config = dict(
    n_layer=11,
    d_model=128,
    n_experts=64,
    experts_per_token=6,
    d_expert=32,
    d_shared_expert=0,
    activation='swiglu',
    moe_layers=[0, 1, 2, 3, 4, 5, 6, 7, 8, 9, 10],
    router_score='softmax',
    normalize_top_k=False,
    routed_scale=3.27,
    balance_loss=0.0157,
    balance_bias=False,
    router_z_loss=0.001,
    init_std_router=0.0261,
    lr_router=0.00264,
    n_head=4,
    n_kv_head=2,
    head_dim=32,
    vocab_size=4096,
    norm='rmsnorm',
    norm_place='pre',
    norm_eps=1e-06,
    positions='rope',
    rope_base=10000.0,
    rope_fraction=1.0,
    qk_norm=False,
    attn_scale=0.177,
    tie_embeddings=False,
    parallel_block=False,
    init='uniform',
    init_std_qkv=0.0352,
    init_std_o=0.00751,
    init_std_up=0.0352,
    init_std_down=0.00531,
    optimizer='muon_variant',
    lr=0.00828,
    lr_mult_up=0.755,
    lr_mult_down=1.5,
    beta1=0.9,
    lr_head=0.00753,
    grad_clip=1.0,
    warmup_steps=200,
    schedule='wsd',
    decay_fraction=1.0,
    decay_shape='linear',
    final_lr_fraction=0.0,
    batch_tokens=65536,
    seq_len=1024,
    doc_mask=True,
    train_tokens=412400000,
    steps=6293,
    dataset='wikipedia_en',
)
Below are experts of layer 7 (counted from 0) of a mixture-of-experts language model. Rows are named gate (a neuron's input weights, with its number), up (a neuron's input weights, with its number) and show model dimensions 0-127. Each number is 500 + 25 x the weight over its row's rms, rounded and kept within 0 to 999. Numbers have three digits each.
Before each expert's rows: a language model's description of what the expert responds to; "comes after" lists some tokens at least twice as common just before its tokens as in all text. This comes from a sample of Wikipedia text that the model never trained on. Tokens count by the router's weight.

# expert 50
It responds to: Unit abbreviations in height and weight infoboxes (st, in, ft, lb), pipes in number-filled stat tables, and short prepositions like at, of.
comes after: "-", "0", "5", "″", "′", "3"
gate1:517515486483494458510493526489477504475470531493454533503498541515488482526513535545496522475517506469526507499510521538504485484518494517477490507470485476517519462464521536516522456483464504498487504517496535482464510512476513566503529483494475481513505528478521464457486542509498522515518538527506476480532500445491513468490566452478488484476498514463510573483527520489498471492517
up1:490492505439459499544479511512498506479520475517505542481549521525484509509505502521499549465495515477526498464489504541496505532506485521447490546505531512495475493464517484492554506473465460483491511508491499526509508503503471520500516490518485528527464501514549508491509535497541519500500435465522523530561478455476518457482542462504499471519506533493518513500536513516478477513487

# expert 18
It responds to: Heading and infobox label starts after line breaks, dashes or ==, as in See also, Preceded by, Enrollment, Technical information, Programming; also table pipes and separator rows.
comes after: "\n", "-", "==", " C", "C", "P"
gate0:490549481510511509489490515479505484490500532523539522481483484507540502505507504494558493453485534502443535520477497502502476545497490482509491490496538461515529518463517509496499477533549501502515548505506501484480499479521542494492536499477496489548514485514511525469530529521480522474507510533488482468453538518496478550487511478513515529515464526465507537515513540471455482443547
up0:507468494501498564521546476520481506511497456498486510534541499510471498481525487438449510551465512461527484538499511465483543485496494523521511490526458519513495506503494512481482487527509507512464502513471509521509486501502518482539481497528463531480500526503519465531473477498498487478486490509477483503497525510535512474543504509521559445464488479503446467506481512490534519553534

# expert 58
It responds to: Line-starting markup and field values in infoboxes and taxoboxes: section ==, list dashes, Order: Coleoptera, Suborder, See also.
comes after: "-", "\n", ":", " E", "==", ";"
gate0:507488462494509479505480488486461469476519505523479496502494444510532506518479452535491515491488506487474547497499521550509501505493439458533512510551520499480486486481544508545502521448502444491484508466515521497530482502490504545514481493482534473497493485517499517539479476529473476483520536472514486504517523505472525525528534456440495472507466490472486505509520503551488538470503
up0:524489477512476486514534503516526513508498458534493543478487482502474506474508502529504514421498516483533517457445493531447507532527529500529479492471442437504480503515450492500486484520512519488463494490539496565468536486434475517503510528507491516506490502494471516483519494491497499536526489507485496540496511489479465525523512492496529507502530504498515468509478509487470491533463

# expert 9
It responds to: Word pieces inside a word after its first letters, such as aj in Majesty and ew in somewhat; also Japanese text and mojibake bytes.
comes after: " M", " m", "1", " T", " N", "M"
gate0:474454519457433491452548499489548526489465497515487458482518475501467499486486519484500470511510537518481484537544523489479477525446510468526500504492525511473491502472490513530489528495523515524553442514492497516468523484533489542516504476518535498493533543504510506511506499496503475491527450528506491513518512488474487480522511494507477491500447480542457507511515479472534533504495
up0:509452505499506473454475551462501467522464525483537497528487459476522485502460488530487484491542494493483476497531483518504505499524502491498516502498473424502529437512495501523517521508483535491530499474482481570470520551505483528462483529502504533471528502507522482536544513493483499499486519496465491473510487490520520454451463495529461532501509508527504500504520479505514524505476

# expert 15
It responds to: Hyphens starting list lines in infoboxes and taxonomy entries such as "- Genus:", plus colons after field names, table pipes and slashes.
comes after: "\n", ")", " non", " Website", " by", "to"
gate0:483492481556468444547544492496503494459463480487521482496457496498491475515458467519474505511474498519510500445505517521557503505542451519467532527508530503530473549487560537489518518498510498494526493488484510490495510465514525516496500502494488508495525495514514504510500496539496528530532460498501501491479482505487500484480518500477517563453498546503451534523515497454504532499510
up0:542499516510459506496516527534506488514496460528538471507546437537535507508473489462460481493494502540539515537488484502448520510523548484521472502478521495512490520527520525497509494514471492506466519522493510514500486504496547496483475497541547497483497565514494534479507444493512508520515559495526474460481475513565495513486527489522510496517525471526492498478494493518471487509521

# expert 60
It responds to: Auxiliaries, pronouns and adverbs in running narrative prose, as in had, have, has, it, they, never, often, which; also line breaks.
comes after: ",", ".", ")", " that", " to", " which"
gate1:481509508458534523541516460534503507521457475542506534502503529538538501491497508529487491500503471511454514506527505530513452477495523511483462568521532509536514478508520426534499527436488508485504514493537482488461512497498507484494463515496496509453508491517544514512519488457507504545510489531476513524511521514475511478481480453499480466490489519524516535508482488471478519495523
up1:511497455510464506487508501536505490509448500511461503530477522496547535461510482535500476534518498501498465471528523561523444492524513521482468531479473521477476460487528460506526494460493501477504505441488485512524518523524502454474522489450467476538502495492529494511504504511475476475487502536501495506481500532516507482466512498476475479504424510526511530537481488492477494463496

# expert 20
It responds to: Vowel-led pieces right after an initial letter, mostly in names, such as T-em-perley, K-em-p, Jer-em-iah, Kev-in.
comes after: " T", " H", " K", " J", " R", " Sh"
gate0:506533508526508475542521514497480478550482493520475502500567510486537475502486534498525470440528478532492545503511568504532443518494470496533490525504481495511478527499509487486508502535513506481484479516482545505502505502529524491524512493555501550466504522478541502527512539523483513515521468481489575507519497511509503495516510529509515514505529464473477531504490452492476518501488
up0:518464454463482521512492469472529488502485486499516514525472469509496504509504473489506487485516502513493513499500452495515533506538503520490512497500501516474576509506496483525489522444533508449531485489505522483481560475475558508399494473504508494505517462521515538479471526511525489530482478537463511496518474516511498479496474520468466529518520536508475512490531499516486503531479

# expert 29
It responds to: Short opening or inner fragments of longer words, often names in tables, such as part in Nonpartisan, st in Konstantin, th in thrust.
comes after: " |", " N", " S", " to", " for", " T"
gate0:487478515531524511500508515516507481528479474505493494518526539461532494475528478475499523518519552513497474490467537530501486500467558480477517516509488533554482504514515510532488515496487477514468488456537480472499509512509512517489524528490475502437517570489518480473487511495486453519492537475459534489532519539461557514495490497523497481469494490519472481508500531519492501453545
up0:514472479536472459503514504495485492491470493490464500540496533491490525495481451484471511518516524501538483499503527510484511545476528476486525503477490516518442508452474499528531482476502518522491489505516492525537478496495515537522500503484512508463508515477541466500451553487523444518494509498473557514516451468512502505492478489505542496480463522503533478495531502590490482517486

# expert 57
It responds to: Pieces after an opening p or f, such as le in fleet and plea, plus opening parentheses, quotation marks, hyphens in compounds and prefixes like pre.
comes after: " a", " f", " the", "-", " p", " an"
gate1:492515497524508476496525532519501513470507512526483487463497485511507513479456512532556487527538513496552491471527507520516490533492495519534491490496493496497507425509492516497501490488447541474463467464466520524486442554525505493508434465480461528486492481491533444511520499506495505489507549509513498479515529536504497504535496501496495489513503486479462485462470458481542514499477
up1:504506487501459474497468454549495469546452503522484516487527516495470459510525501520516480512523517491517491493486466478495534531485492479517518487508487548479518513531505520482492516513519519497517508533472535509472518542459486411468522503524459477542487530474507519504512506517474491501502458481499492535552503545512496504517487514501530496459512441561505509504490482500506489467496

# expert 41
It responds to: Line breaks, table rule rows and section markers in infoboxes, taxonomy boxes and tables, e.g. before Youth career or Phylum.
comes after: "\n", " |", "-", " D", "2", " d"
gate0:459506495501499525480563513498517466529506494521452482523463502487535522554439490517517502532480516510496505474476562493499509476488530470494495479505482493508489497509448488518495543521459498547517468495503459453509509484475512500496500470487501482470544516509533508508510488479503474476553488473509493518535486512486491543530471479438487483484504476465453480510483476491487509458501
up0:468515489523455503490497503499475527487516530501511514492518525525519528526503461541491486537532462528500477492476439541490559543491496515531507534459516543498534509512507485443485478518518535467503498499476521544504523498510489517495472523525485517549501483521513523501468522501511551470509540533523460490440528504498493505499513511540529520479486478490506525474516539509523502540506

# expert 17
It responds to: First token of a table row or line after a line break, such as pipes and list dashes, plus sentence-opening words like The, He, During.
comes after: "\n", ".", ")", "\"", ",", " of"
gate0:458449499520458561517472476521525458464559521507484524465487500480495511468513497474505459556518522461503530505484552508469481499500467463514510488470472533468476488524504467509526459495449496481509520499499525512460493487491478468512513491485445515480497525480491484477507485526523481509484506470490508506517535491486502472481508468515501509523505531498524519487525457553494509542497
up0:524463541479484519516516505521494438529458477496525525472534509500490442513468492491482551489517547515475480499489501518497505532496507500520518506511531509487482487524496513514483528510470488504496534493489534460480491505459496477495482476454522460469532477529494552482482500490470496519503569529526529491453490476473502517493458487550520523497495490482490520487489425488492520504468

# expert 14
It responds to: Opening pieces of words after a space (acc, inc, init, San), often capitalized, frequent inside quoted song titles like "I'm Your Man".
comes after: " |", " D", " \"", " R", " L", "|"
gate0:537501480453530470546499482511495529484499478487492492505508472526516494498490500531490507484510520502485555523532519500474507535490510490497463472504484466498484518487511463472488513449537510478464489546484507531507451512484558474505504497554477498512502456468511477491462484497515516447489458463460500507478453513481505546483458435478521527506469534482522491484512491518511485489475
up0:519480494484492512473530516497490498531523508500495499475488527447459479491456495545537497500512509524485503500520501515524519518504518485524537476498461524517520489465463593487482475544514480496512531500506550498476506502536507506499507469503492472471508475474476516476492498462510484546495514496492520532481503566547504487537506559514524465521535481509537513498542491504528541476498